config.toml
num_hidden_layers = 9
d_expert = 64
router_score = "softmax"
balance_loss = 0.000816
balance_bias = true
init_std_router = 0.00666
lr_router = 0.00234
norm_eps = 1e-06
tie_word_embeddings = false
beta2 = 0.95
max_grad_norm = 1.0
batch_tokens = 65536
max_seq_len = 512
train_tokens = 372100000
max_steps = 5678
Below are experts of layer 2 (counted from 0) of a mixture-of-experts language model. Rows are named router (the router's row for the expert), up (a neuron's input weights, with its number), down (a neuron's output weights, with its number) and show model dimensions 0-127. Each number is 500 + 40 x the weight over its row's rms, rounded and kept within 0 to 999. Numbers have three digits each.
Before each expert's rows: "raises" lists some tokens whose logits its average output raises strongly, later layers aside. This comes from a sample of Wikipedia text that the model never trained on.

# expert 60
raises: "all", ".", "over"
router:521522524524538489436491461520537480480471443477526482529551464446500513462516543499475508549497497486473564446515539566569531519436457485473534541456495578489459424493474573504554477551469457596469549514534513534527515417498521468509556528469518527525512500479440516569450492571419510472506452558503474485492503426506464488403497538505428468506525583512487588540503573482544503467517
up1:463503514531482454536459470505526480513567445497525526453493493486493473487528566430474540436431495500502465509481452477496524492504496491507444512436516445562459527447446479568502483600488514544549539479534463509489550594528468547493467501437480466450452483436489530507474592533533418443447513502518430545537600519556464568540493583495554513495505497447495475487523490524453492522434
down1:529482517592467479568460489521493505475469478491543564519488489485519519490478563436416485554463458518507497470565485411531528475415437521445507485461474510505482528491476457543526428555425479554451517518529543515515512509549499479507494562449497511522531494462448552494514552516504508442485489593485520552492415463593503574455469543534554474481528528451474505496509557436448576505456
up2:513464467554506442556549557540545516563549528498437531480469496514450506419418567507516529497558513525545503513458558585507447495494517446542498513485531508495512511524552480522524542470480539532462554480545493458480418514455511517470510581436551454527480508485528444519557472464431541480466478465527487526471432519447430568510455566491503606492465526530451523526504494531524527413512
down2:447568519498557513458509457488514427369575496510415561484542483504532576507443501512518532467458472503454474483531519543546446535473507449495521433540496449522413474558496495486493508462544497481437552520551508533463442501474507535452525522480488472493454485436458497573515492540469580591504454483449475522531478511479588499515487473467518532590516520490557528483522524561493477491523

# expert 27
raises: "-", "om", "ay"
router:518548462463560489495505552429498594498425529435468412455510515498496472429569552527497513535536435483500467443463531536470515518481529451471499528552479502550473523529545486517476505529573468572458532485502508522578440488504412496455520420504571476523452553492497556524494522508508417511513419510495445506543460466497465566497512479505526493468525450493538585511468568505529543488454
up0:551531518477535560486446566454550529530506473462610567448465514515592522539479512489585478466476494536506533456483522463435460507507551515522548536479538531457422386520470479472512535503516546471538458470503538486490482448440452440521582553510576482519512537456560524509499494458532515556461486452457532497584487484554480553433496485484516486489512470506491468508469536494592501504502
down0:486513560584600571491423505488470490559528555440554519464493509532534528509463532434548450483491566523547503493501538476476433465532534497460540479550496501418424494507504456542444421555540443411503491455551548521472524533493478473534505523463571505496520492516516556455519397527558512513469461459501521514538478444529490527486479444435499476531469470469478486500471535534535463440481
up1:496468559561554527501556460572496484471546499566534464507558508409532456545541514500517512402447458546547503408542572507479508504491562476527434532503537478526455528533524410567462584536517561538484483453552579518500458544455475484497461499512507530501443446532484459508513457500463451454555506473508535495515512508496506503539492481533453531479553469447484480425488546471517501515417
down1:463514580518509461509535440565492484479518484499441526475541484455492539523581526488499562436453521495515494512478553471522477596486532554484492496540516459484543469492467521462497517554538438456413552500498482438464510463526589505448467539508400488486472506510488488471540514516478458461495526533494438477597448532532486476454497456458483487451481550545397397454524521461467562473472

# expert 78
raises: "at", "-", "al", "f", "iv", "a"
router:455442520429510469516470588526483502509509577443550477556544478503559473421493489574473520492510498533427491511458489419431513551514436490544509534556480551481532567483462468464521495465426532454473551416451421450493519549470479457478546526522457544467505479516474453471527536533548534498431505491596490501453535526483519463533501470556448475512543468520520529542494561469505556524476
up0:484490474491514475587500535461511547489531466566534489438493518437510520465441505470513512505530567499476575483539509561503467534572511537479448517393530450531470518498485525478523529518546477525503444495504498453508435485460587517548487509425534542612472486495545455486446539407432424461557548452565520528524535466510461471497530503508547495510483494548516478485517463440488496411450
down0:538388514554546504577569494502521515352534445522496454450495452478525531527512466465540415526537551497486476522473518502444549491455398482475554484521570484469505513513475469498567482528491478515471449457479488511516528498526553467458452507504453527512425472567496478512466504507526486533521494464523583564537555497486511498512504459563554470446491550464570483494530475495546452444511
up1:525485434532512519489533499437516489498536436458518506572484499452516542496454536486472408454583526505552470479493509480510503509539521447497440395533521489525494458501565572563460483476491479575498445461523486555458537580513518438501477503507537521560490437410494556515566468493448525450507533485461426480594492511548458474540537512510515500479504469474420444464488451478540548524471
down1:499453538497534516499488485442479477452482498511445498484453537452484525534508475519553504540561508429517507484526500528490558463537496509542502431533499453428550454472508493436463506527482560511519472400530484510508541521469541458511559506536511551515452478552450466441477460506467494450452433477485482565489457483538372566510496528551539561572524507491479477531559481470362572520497

# expert 116
raises: "ed", "ad", "at", "s", "un", "am"
router:469562438441469503453542558464545531483449499442558472516544506549436460398528524544499551522534520490493543524409522490481517496444491522485499491527445487547492504542484517479481489488436514521505503470538502439452528492544462518581540553458517564439508468562514448437505478539439392475594452439547452526474499569518542442509526463510520551508506459461528510497515522509510571515516
up0:409467504468494516560536490460479536500507482453468508530427517486536437470500477490459435543489531516523481550477527519492502562593538529536499549445451542544574507506532509500478463524494494448475472551483436482446557525531521524542516483480498578550508388581521443530517483527468517494519463550543462491524476505517504493481502425519468516489464470577511431574504492479374432534545
down0:493547460609506570491452458520464521392475436486518564449577426492488470551543490476492485454578491435504514493532426530511471514491538506463541455546502494527499517499505480513536515557466534548492549486476507508414538522589443493451517502397500514506481538485447484525526552609512510581470526470526503508441510554512492538481483477454481487508519463490516472499565526514431498514465
up1:459390482490500505506480509520563449522496448522491500490456528442508542508482471494486498487480454437509475492529502512448428526578560454427527406522612487493510422475468449496524517549579514539557547478525557507511504516459474510455463425552513487538503478547563511556469474455537574529496482444433456467465516480473508458475417511488527492501508573472519470550530551469480482477562
down1:514437498499472486453513446512448476468545405545521524480466471421590519531441432545544454510524445474483460498578554563530532495561533480477526475467531460512515480492549529464450553485571467494531548456519458520491472493504496500495489527545563508535446484445560377557456498401453518515510529526504536525462466421461574466480486490476523529541475543502459487476470490548490522461515

# expert 96
raises: "==History==", "rap", "rum", "} (", "ment of", "ll"
router:538539465487486450514473470526564437447430448511447520513431541441528517565518492449521481518502472392526472500532525514489546475538564490461514487446432522570476548508452577496499556492453512540497520450464459493472513544494501506478510483519453582475495526537542510562439539469539567498505439444515530563462434468556523494469492460433499547459470567476493485469559446549490465562462
up0:509539506479553491570482543590562500473485560438479565474535491478469431483486601496472546566432516488569518417497488554486493462511522576490542546444482600521515503591506549529435502517521500561464553512529532553626525456568479504496498528501482473494505498510501475448511486528499506552512467503522474497519509491532530458495584437481497473530519542535515522522508474520574548499485
down0:539435432484538513530521428453474517495435545555515472568406502499498517524490485568476538512453485485578534530437528507503460469500523489483489558456515434584497496530510466487500557555562433514520467451433466506498563471485502545456481481502536537602533522497473492485532579527498579515479481477503614503485475490577493537460533534525453474514480547553530501502531456525554487541437
up1:486479501541519456596531487535515488502496495476496499396506497417412571517461454506515470409488492457434479524479482423509541426533519481541524520504494518496457492449515495427473488486515466439484574556525503478580521638473518429536478503482423508474519572501563474508492531516494536528513533522546517553468505505392509523506500514472528482498472443538444491474507447522514484474522
down1:502553453488526492533509510524498624510448508458579463487533474500559457472541439457509522516497630490527543493534473487532517449490493530492497532575528512427553452509402503516521512513540559563473520511533464535507478434492535492457544460530504438499539470490435518518611576504535484449511516518486502449510525509509551521511454539533491524502573534557575537472475487482458531447476

# expert 22
raises: " F", "er", " N"
router:505427546460477455551500418470496471478533523557523523486474461526509479474464463511537513504464504494464526468507447498439516491512478538480430530450510529533498484519424440568535437479519453463505482514531570549499533490557490480535507410455503485503521487527483578513437435456460486472522567489429531530494517409462593586516449489498550511560548456484594457519474537488482475524418
up0:490567498572492555501519534422526509535443505492473512468480497473452527532571475459509491441502469547535503526505469504480528529572489532476484548500500526503471474485594482470473510487418471464452550435497446510512551491505387452538500477504390498477539478497510442550552456458493495502462492449538508438512475580535568445512498535501517528559567444587499492553470478473553479572452
down0:524503484548539557588442547545514500463399502451558570524448578498448491488448524519515495525516427454508493466532482501584528455519517534514521507518491594450485461506487533534517531468414451486518435546497506460463517501595513566492453465447453502523487559442495492492463496455459560541481542542531476452541490511520506513464484435486531556529494459495455498512466578535544550518449
up1:416460470529589559460578502487502527502454494462510435466497485491481512475543485506500501544489471500533555411480530515541532484501522475515463529534532597417539468518448563528521479562477519506474551558497483479396503505538520526491618515521458481537496497553511518534510457534549492524475513551558443501493399493468456494455494529527520482482553549472506546515573551598485521498516
down1:509506611566461514505491484466552468580468539493459495489470499520524550449432491526426448431427458503423546523538530517491519492543535426524514538552490514486488547529475529472423530502490470505459468501464549499537484503429491486475504573530501533485500480447501491453515498492445549593475543486526603503471553581443431531535471482459525469544521493408480512465492512558512536534506

# expert 49
raises: "er", "el", "ar", "al"
router:481490502569535571537511500456508536525423498432527525427524498568507557419526519499464473460543507499522582511507527487455509496493472504526411469566496434466540414459521485545503428468510509558488520491498547534486534479553468543503425482503494526493502487542492518454514423517548490454493488518429432490515491582457501513482479447542570564590488496437598452515522471482503534501507
up1:495500533503519576448575485507544466549531426500497477427578490537505545478520484548562479516522459470501477541486447450497508499526581557495468532490546449554532520508427496486410472464490539417496468486451501473565526555489490484453456520603470463452451537541461510510568465494558494440470499478473547483486510516547506446495503518433495518459466591456508506551483428445520488535450
down1:508509493490474525490525481496455497487542479495595511526548453459531446514474538411517543535499467543431519479512428527473538609452486482438539511468545550508511510510542446501476511530440496534458469561581536495480477476560593441517493517493497451491457534479561481537460523474582508482522622501547493503513567446510532480482504505509494555489602513478499469514479484422574472496534
up2:527455433498511484479498479515524496517431502480546545459473482455418536446491487538543487477483408507505464451495455541488508438504550510441425480484492498569517500541509478505427480493536535414543514527534454491447529459512491442529602533497517513475480517537496489582454528470471511534423536492512525511500462397518470550571444499501514429539514435545445517532551413493509476444443
down2:511459566484537528597440533536518528562482450452567560532500485546426521462527492511443449477440480488514492512460470469506510536504519482507506373467476520501523484476551449569474517500457481453495474505437541531400537495561545478457517502422474446514520521484473564541434526511544464444487480518443500513505491538520496568428437548490498455497532461522477487502417522505515434561493

# expert 39
raises: "/", ",", "'s"
router:481451434436553536572453451556436478525427535459529579512537531500491502396503517516481513538573462478483477517559517498559445478521521508480477448520500497468503454525469520503583437495568462471594525516459481520538492474552544439509565523508448479490504502526477525530497476524494473476463505525518457489509434534547411502542511547480525555547546490536453509467507410425465493451546
up1:461513517492438504443539546480404418504492493533522467549458540561590451515492500462547547516460532538521453481542549531541517442564429471528437511441558583511512529559518482482498535472496486484450473487541507535531460487533488507513507527470523488533525465454517491532432550518494532546556456499528447532524541606501522547454458407474492522567511505548525537512514516580424533500490
down1:507469504484511512544544511501512460445507497476490545542488521506490541343466457501477473572450568466477461517463510506586592448485454448510491477440534455539436482541497500488450556435533490463567477509507532583472500507516503601499435448479470490532496474507526461515489498522475450422451518514490473558533517597420489500551535520483500527503478467551549529481471455519523533510533
up2:493513515536523451540484504534496593527467506440477450590494532524540525468514511495510515491502491533492464526438513556448503487470545438560546485442484485544541475542518497470525509531494557512429500496540480480530449489504563477563489499541542491510513462551504528525550496456493578552532523543529512484547402476515535508554526332471454429565452547509552512513544577471496502525457
down2:531460555543523556512456519467464539471502518513518434442484495511580466464459481511495519517527537505554539501547532469429476510446556444509522466547526541584517541477529468489422583440534527484527538500527540473428427504523445591543410465547527516548508474475441409503519477486562474433527492459448544480549475508507472505516481486523531485471526550422535499505504463475478445453446

# expert 79
raises: "p", "n", "ac", "u", "o", "in"
router:503468475431574465507451534506545504504480524514469477493410554501574421491500461485588500473409462503493475485549469563488477592469502538529480529454512524464495486502521503522452490556512436516574497529407486545493501551504535427513533449507531494447520554514465532526497544592541477516529472511566468465407471485457534548506489514511471475514491500560573540509432572516537459479485
up0:500508508523515483563491505441512505482555481530450433523590555496556549526461515592486484458479490477533514576525499524473391505498556431540550494456520507547503503495428501504491530551581470491524466440475554466483521548466490519537453548445544504512503496400524456479480499429532428562535464495523614468475561451439461473462449531529522509517491519521504514522483505479514508463564
down0:540510510566500529465553484489499448483457510482433476513516461438532465518458533527427498552530517447458492437531485460520470387478462526455596476534521486493448463524455517529563495491515512524518484518480494496462463478504461557507531559438426529538512526442495545421587487476550376499528531511534519466528493509557557518532471440472503540487542453507538550507544496456501399474514
up1:461486468423532439459548504529553482512527516518503549545487501480517482471506570419530529541479497506536582500536513493505478503529584482433412580497555510501544504455460438543471539485463524456412472495464399477532579462459469421545500511544439523515487544452542518520512466479554519567548494485503487462413503530462458486480459513443551493529519483521493491575528462524471446469495
down1:489551560393460493493513513423478469491497561517545574538511553457539496509472491481360572447529448468466515435486465476419524529526472498480456471476498456547482528516540493531517432487474527473421502512522494489493572506451459391474485499466464481504453477525505530516542497477461510511547524498446461534451544471479525554454487518476511517479410496542543416518529522498487432528489

# expert 9
raises: "-", "f", "ber", "ian"
router:483563417435505529565577522509501544463455518472548493527531539534470485525569503528553482430579558552481587497498493399505434519478511459510502517502505417458528542538508545447513528523445545470482494410493478463444467475568473511563539547533453491492502449533546532496496537520476413483492508462541493524450499518515446531537545455496486530481495513525453508513497566485482598481542
up0:491483523497458459458487487545625551526544449472502434546486476401423498503473476493558458520493452542456510470509477486544499539543534524470427568537495422543564550427547474516524495429479531528493453422523510542439449515550517487551482553523499481550486522492491482542527484475488513597517574532487512509498496443532528504551467504503440459500516487399534489510510542489472484437532
down0:471583522468549505513502519509513485499486506515479528517520529496545476498511472486485488516465383514464442495526500514558548464545490487533532478505422522444543467433533471497564435572521469520533452565465468556543520477488433503458477497442482515557476514543517449457460399545496486523468574569500541528509535461442494540530465525491530466629486547583603480493505488511541506496497
up1:494481455477489493425470481572471560487451522535432514487536516465493425472488399497464519503480478509458523481410490551519524489551553529536471458490532557502479462462553531532499601548502456473433521541569537493489531458437509488484508513474500552511467461413575514458564520498499504532552486594492402466520532515493537532493478540518522556504558489502478470557526452470424488550471
down1:510498468490479555473442509535501426462480524491515538540502462441519486565438451453507547452571456466501501428539522461492561474505620575574478496540499476455504503524570468560541529441472480475401522511541495440510451525436475483492540497489515612399476491492549534479459483462475499545493509492508556469525473513549542487511521485554511517500519461475411512461517489539529458533508

# expert 48
raises: "en", "p", "er", "et", "w", "é"
router:505518519496477538491527505510469646501410549448493423541463529547489519412488467587461472482477545531485484463460408465519518433468494519461479499495469463506489506545444468504569510449417495449471519455431516446503463528482484540516536549524504513457481505512519531488536545463527484526465571496492539523494435552556531438493537577556430468461513493495489514515493484556482512572458
up0:431558479547518557449521505517509484531489449551494473490501500523529485449483474449436469537489453541516485485534542485486408492481511533544460485527507514525564467496447453498507443526561481494492491525509479502395422469519517422492478528543567489534525482543581485511463473532489445531511506427492512579567546441528501568539500600586479501453450456477544538496545425472518484472566
down0:460420523492551456413534480445452449501511476438516380482455588526518428451516457459457527538483525524471520482526536491504475450495485478568453499538516561519498497487529488562504523566492569448555515502506446481455497528509447518451518454506493479537534440506535557514488513486457423497497473537579543591501458503442450535541423522532495519532498479517462465489588453491491465507493
up1:441393503586456546536482448531530564483488466433521490551445502515537553486577477487568518449559516488493520519490523586474524490553484538555514513467559498485418495524429490481466506451473550528559479446489440532501520408521505541525512527459518500471496508517510523514444517542480552517444486457488556506492529488476429465473526460445438427506503462501518465482565486470519397527535
down1:503509543538514474515496439490496610375489563488533563518579508476549497528542467454527452532512563459507519485474507497469489492507522609514495591532526524476372472504514530470502451540540512488488484497517471500509594497520508587605461471486476452460501526505486450486448524529484448505510590487484505494463557498427518496545526471508482463477505535530505451500496486460494451486542

# expert 53
raises: ") =", "ong", "ire", ")", "iver", "]"
router:512531477542529430479487480509456509455607563433539428478531560475450438538500490564496508506411527437514517494494553482483499493529481569531522544509464521429480484565452531513466441483529532443569469532494531537465488547481475536530565520490462516530571493534444530443434422549515512605486483486524540497506513518450500464506516456541479485443552445444502543467505485491514491535573
up0:491478536492528511555489456498478534397510603521469512492529443515439492500458517481529525547536603489499484525511496477502581539467437596546533496515498435462509502490457536547496470515541443577495484513542492544409492504518491481570532453545436539517544533504441537487526449498468493499541519475486557505591505436517536467440442560554480521539547495488559458517496495490484471422461
down0:515566548489437497470532561497499537439389525495471473464435484541532501516576414458436548483481529541522466568480519498495617504530583545495442529468493499521484535528509505562496519540486546484493481434463509532452445556480486536443513546446544542520478486504526468477508516480504450562558456500512504494428504469459455441498469472437544414475447479545539510488496488480488434472530
up1:514504522547476440492529418523490518539515511491501552525447454503458563437487476518444533621494465517513435527497471495484455502449538436483429486452539437468503473461544486497528546538462513501473438539440468411602487518470503510462467472444478490463499545496472510533471547495457435523495477481435553486460472465550474510539556527400526483543414525493475495463514468566522471452467
down1:502543510522575528401499451460487509484497558490454447510451460495538442535388515497448467458447512564503490476515534439449524460448435480478513529531529414519501542552479532549497539471492440551436489491469491469579437501497488538518481463515507554485454443580455563475453559446492529511522511515479438471514550488453477435461467506424512476540466488442505564496547504538532501507520

# expert 14
raises: ",", ".", " and", ", and", "-"
router:511519532529599573467501488503484505510532482486533529514442458532493549462557557551421475529424517529469473481431498560489555509512523454481519532498531453566517466526523505442473463444468542541535552503554460441536511523494488545380541527616547470467480469540490537489546541511449460487428520533459553509551545516501537468498437453501509484473486481528526567507479535436531434483494
up0:544506516511486493483459470451500433529510483457517574553546590461506509572444496480508525524560500533557514443469486437465433439593494465489453552540505543507494479517507407517401551551502538472460510466524499485485488474536469550461488499523522516551429464552485524475460566496545530522488455461470533502411543488517524473487602477497493517515468453467517455513421482449481509579468
down0:534452496474501473521475552485555436398537494509532554491540457508499525537575524483572445560520545572486475423483535507466494440464489505506484467550429497501393543542500518539472430490448453474440432556462520503464544518487549511507507532536506522503466506583504484530533445538502522555442505493493541513485461543428467509463494476543460515539566525450531539495503496441490454427424
up1:500442536516524492530494478524522500517509504502533521472480504496429556543399502473517554529487490485562479489432472494510506434494497524511510502532466474552541465456501506499514457439543474562543521476539504543559542524551467580492444507469432484505479436507559417454548449500491541517570554488455526451504506410487497496436524484504550529475357604450455503473482476440461541487482
down1:543484492498536543432513560510544530498463493581438484434519460500466553524490545472563468547486463499465529512512554453426558424480503530510518594470457504493473565552459488564549458509481510510526536443468550535481478523491495500435513518498490425507544566429470488510555555461462458517526501426612528502540502497482525568518481463513588507512591520494487494533518524475485553524550

# expert 91
raises: "it", "end", "ad", "ang", "amp", "ap"
router:515578576491439489486509564458472513503461541460510409525494510445618434463435518530523555517535494505504550460497544534509508497493496464503545561478529565481474565506458519486446564487507534510530529467485547593501448505488554535591542516490514605466469480500506459519415473507453552528457463517532508464470497551505504435526471495525488445521467487478469548466491533552546505557558
up0:521531451476535489458469578462561512533601499536523557521433463482531467482492523407505410555501452553532531457491500548519528495510497473544459541552480523511501501517464506498586475492503499545466475524594487460512492485471480510537497440469573480508580484458576517465526491426524446540591455475413467511484486510463523546461501558487471529567568521454470482549525499520485544532544
down0:448616534459529511547440480453507486452439556534502531560548572487489510512530438485530450541547493500530377469515452497526509448405524500480507547513484491474421547519577532514523506496533438532519487483432540498450522459442520516542550499550478471473469503475471493508421456509478504501474468484559479535504518486445505495553512484539494491466433466459453579431557462534509453476513
up1:459512438418491508543462509466515499557529494514478550445536531574535511516507497485449479476521518534479541594495461496432427500544503501495502500489477586529561491474518498479491513563533477581541458525492508533454492518489466509469523472445567433498477472530470443495484528572440460463524559486562522538478574444488482537471585492526523454507533594584501534479483485448449505524396
down1:492522532547420543550550487465530505444545584468454453527451480527507622528537518569498527512509506512479506596521525569518467480594459506454540482490549482467485540419501459460519478489495517534531500507414529503503455459592457485511498539536515498462486523565498516513467488547533498482541466492518512477506505469506507519473504438610444548456558464421425512432503521505502490471495

# expert 86
raises: "ent", "r", "end", "ention", "rac", "ract"
router:502504514529516477522548559557547459452467565458478485508535529507549533490471446545563551492448532512472456466503558528495528521480423486602491545489454508439581457528423491520569447525445468468546527468485494517491537480513493464541499490468502445440505528473462515457560476511487572474519463454550475512482443576434480496507560527454473537489461467479548552509569595498492541468584
up0:458506475503425600467547457475509497502512446481484455434469524461546526554545501468460524508468412491488504538523474492546471452499544462526495544429551493513556525450526538441566475484497502478504497526493478368481455504446481469450473521567538480485465455494491450565611496454515469506440588487471541564537497583502455471457471563458461485500482523537473500510507484487464478504546
down0:444521521556475481503543529431497470448520464474437455537532512456537507474479555533473434457452480426412455549494519525520551488457461502532486461453502510507531466494465517523511481537506492459481507508553528538467459490456545448438368474531519491494433447553494472471484427515501458486438442431451553474529421502482475522428479504448446490485577548447546477539468480555525540524516
up1:446535521480477534502458496534508462540437457478511543529549416496484556463545539515564531503475519424497496525460497538591553498471501501491524533477491496485453474526500452462509537489567547503524537470436528454521421466518502444569432392564536554467389477500491503506505526509476476499494523470516475462544470550580455535438484507461513478609444492515482487575539517552507510501457
down1:463540488459478544477483462462545409549483526528518538524525435543487540544552552539555474581440486513484482535515481525489580501415458516471520549502464429518466497484520421457539450479521514451507522536543399442498494514553485460528477381516484549532503513560473456451577476475482467517548501502526475527577472499480557560540583551487457510507485491481490473482553485521464483484463

# expert 35
raises: ";", "; ", "urs"
router:557487524493490496474542503436519495486491435528505474481493500507520472516507454565463483585540441614521510475460459560458536520475476532540560453502490493560529513435535423431539509456500548442464494566449463468443518461515484551470509553492528465453515522442492484478526541479481464526454457579498480498515421463516466586507593460474494532437471470506486492461489449560523543432565
up0:484487489476475529439540534523483586525501502480548532467535475550531504477433475538432453455562546479435499505559555487500427481479497492480465460465600446494476516556526470469521416409515523500543578521517498469533502487515515449446445545584538520410439475514486412505533472464507526494510454507543490455479539501570453437458512524525519472535488525426497505515455495442485565514482
down0:512502521478451457477553508463542527477450542509520593447562614561509487494530509521441545478547553512473473544502501469464477504507498458510516565459471491418450469550516437505444485514546450468507555516504565507476548446541507483426470499559514436500529552493536553480465503523502533515536462485439555575469491469562481549412537494530487485515462450472544459513459436577510548512548
up1:507434500543510504438447501468586529487545468513443472548490477530470498456489525494456571433510537529471530589454535536454479509481496516497476492533576519439532491485521497532498498423437424496490492490558520563551496457466503488500463435553491547477536472565494513534498563506500487472500443543477456431488522517478489537432412541594466406483541484507522532506535466580486521429545
down1:473466567485554512496477490478500478452513516476469507533467533424370501460430540517484551470524449515535457504557476456448478491555457549448459436495538459512490522489468475562472544560521481560553509434501456491557441485524514469481493530531401534481438435512393563514499533501517503506457508558532472525495584526457503531517456518521475471491500581543458537497453458470489465495549

# expert 71
raises: "or", "al", "f"
router:452499500506501516511520478445492604509450520419535504476492511541508558410556518540471467567551496515535519528455503533548479522557487510539399488575496444519463398466531488514508502479491529566466505493479490486529511544512446555457464529542462527492541461527527510464519458558542472471505457465436403467515477572482505486444506455541532563514537549438574499509454506480434557524534
up0:446531470483460511475567500493514546504470541455458508511489442551545536509540519518512561443515508543420492495589458465473463514527464490482536563515565537467398609508522517497524469529514450520506456533477573543527474484512478493532526439485466407489604480499490501522502467496480535475546509587506477521445474495409474467530484500440396476513481519536525466554476485517529537429488
down0:537553558478468506437570435475523464533459509497496617547493513522507516497553550570544502493474507499487552524468463490465447486534535495451479496586548446436523473408489460515454532513504464531507527490417544413570469518510476520491498480487418460478523441491520548529441509542522526503465447500484545572500463425467524500563512401515492520500515439484517502509484527548573531504470
up1:479491526537530388465555450475482511516495490511459475478578447477478507430490483462427494523532446513492561537550541550507465512437526469518470490502523463533446563479516516496472482472505509502514435433499482596504464501539519457456539455547449491503536458490524505490541471516537468571414605498507517477513474464534508477455457564408479485393532450506540435498472564504559506524492
down1:518471540451484422486573512475486573531490550522405502528484508467505453533457586479498528464492461472520564481458527578511474501489465530558401500591511503522516545421611560497512524537510505528439506510528493516449530504560491494509462518443496487518449513543496474453457523447503551461528541485525397512500473533492529493467509500540451527420576537449539470507480528524565496520473

# expert 55
raises: "1", "2", ","
router:512443498466532546476548565493511484566516400462489476489373556462484526526489488530498454528554486467487487559526539492549427543467512512518512486502525453494567523454601483507506558506483495491546568481452430455496497505497509484405452504497590502518494453487478492565523531534457498483497520495556474530430500485475426534496450466457521468564498479550450531576468546547471528486558
up1:420522530523501533526453458517516523562463490477481539514503498587487491504539479467529453456602532490427575524474534483450519526472537474544507516534576417431488471512547562505545480460381562517547467486535472480450487501499531441494505537510462520391506476509511418490585500440526487512461482475511542503470536507481473532508523518456481434506569505503485524510516527443570477441462
down1:535523430522407455605423531533508520481514504509544604493524511481541492613461525524529531549503477462556501445474536542477501499461471499405491460483484502552472478464463448474507530507547513491493536491501522491536485525561511456509485472517532562544506572492536458489467413554472567567509587556461483540528479515508537474469561485482474555494461523470432467498509497575512539530506
up2:460519482467541493578516542473474511536536505494595462474502403445538491473559470506423464537525510510519570460549587492487460528516536501538462471483559542451518500583513465511521523458535454578586496473499473578419542442495506465488471529466491487581489484493491536501519534453456521483571509498495427464558477488505463565524462493541492505542493493440492470497417450472468489427491
down2:516422485514471537485534490480477514424458404461466511477499478460519514562517472530524538555488525476572489483558499564523517543512399572446533478465493439525533542469443544472519566461493492518473531554557413516469444491487498581453454548495444517548488507474508527483575536557469470532422475509468490506527487428426536501464500482519514549435508446413532503469477480490476521541524

# expert 123
raises: "ches", "hold", "ship", "ham", "ces", "less"
router:478485567541411529495465478529495443513538428546506497515485463498544448548449483457478474528508524533538483454558456495565539543475511565463515500506565512390477507482465478449506462499511497491503429600562557525466524450476533525514526474453491481570590517441524449520551452467467479529473553464495507490568555466457562518454495559558533467507521507434479502463535502421476473487457
up0:555508513512508518450453493492501525531419565442565538513554460521434507546537528541502446519422515481531467502478531484487494498519462475416528473504520488458423487422573531468547476540461538540522488508475515468448510522421498490507520450547458506503504570491532460462515454512494447532490442408530513532464538509557515403526588499595582517478515493538523510505478470436576517485486
down0:504512478439518548456506564491580512551483531565530481497501511436440526466553408470488552524533498523475442506453508496493480483502531445490525498464474498607575530586517463524433502509465520376493465538518549506535494420542487535431519521497513511448439491510510558496477508474468481452506511531498447484494513455521482499481491457350439507507512532486452493491544501498441492441510
up1:483508507468450475531470523472526522536511420496614555461485484452498586476497460465556550475533473452534602521439506568529442482531586550469505449455575463503462529545523571525518467454555511514406441450504529529515415489493546498476481489509530483509479467533465569457530453517528498501443461515499496442477523526511494549436493516515472515565426477481517501532545464509527492484556
down1:541458507476492472490506498522371467410526492511537532538465519451493525537488529502491456533438515485474450492488498513537441590426458491423512522490490517483489538426482510410507449498495482457523490494564541530633585546430524503486484447534434446499512508504470545500510548415425518531527508505502531527479572521477563472489491510520554484519496555450536507523527514478500523510562

# expert 124
raises: "ig", "ed", "ist", "iz", "if"
router:518599492507507486500504504512441535489424569537567468491415530560541514430454523610495561494551406511509512505481532494478563495562492496527481510478459473498545508468450534533520484504527461602515569447504527548581503476495404501556519464490480485501465488512495553530472453541481474524542477457506426475529525463497485444532533569482506549489509471526576488504516573540491547507498
up0:507507504493520511478427451496545550527471488498489522536468490504480576456513430527496448562521442539541489599488393480461518468525516580505473580498504555501479486549446576508534502582505533493471482563486558504485445470534419556473457414449465533489521531530459528499495476509498419522508515522572518465534536541532507446488507544457557516503477526478492470422483451495457432477442
down0:475527517479542499493523489501515516438575481472471559529461507466543516576569436527523525549560455549496530538464477474512546486463522496507559578518510508487557468506526482498558556540534456491503510579384566524464447520547407579502578474479517525481482463489500466441493458549461506535459522511595514520566513519521497484509466434464526531433496544454530477456468447511493434478536
up1:511448512511442524514488524477481510493498492551498425553570478459476496491450475519457441479507452517542480482532476535491487498484572480499552459568465546543469454499434568558557473465484475478457456456471531399442500466491558505455490438530581420537450493441502546464449453441485467507493540521430510501489463560511573516541526583481535484587460458512457531492498532469526429518488
down1:459467472510529556478439448536500429480459430605509517502512515445485450539458441555444464487492496501507531466549457510512508496482511520549533521550409484477557449444542509486571486503489539419519512484485493438422523433497466515577496513492538468537490446463469478544489485466490535518486469489465428506508550538480576471454580539512379500496478448579476492478523457507469507514534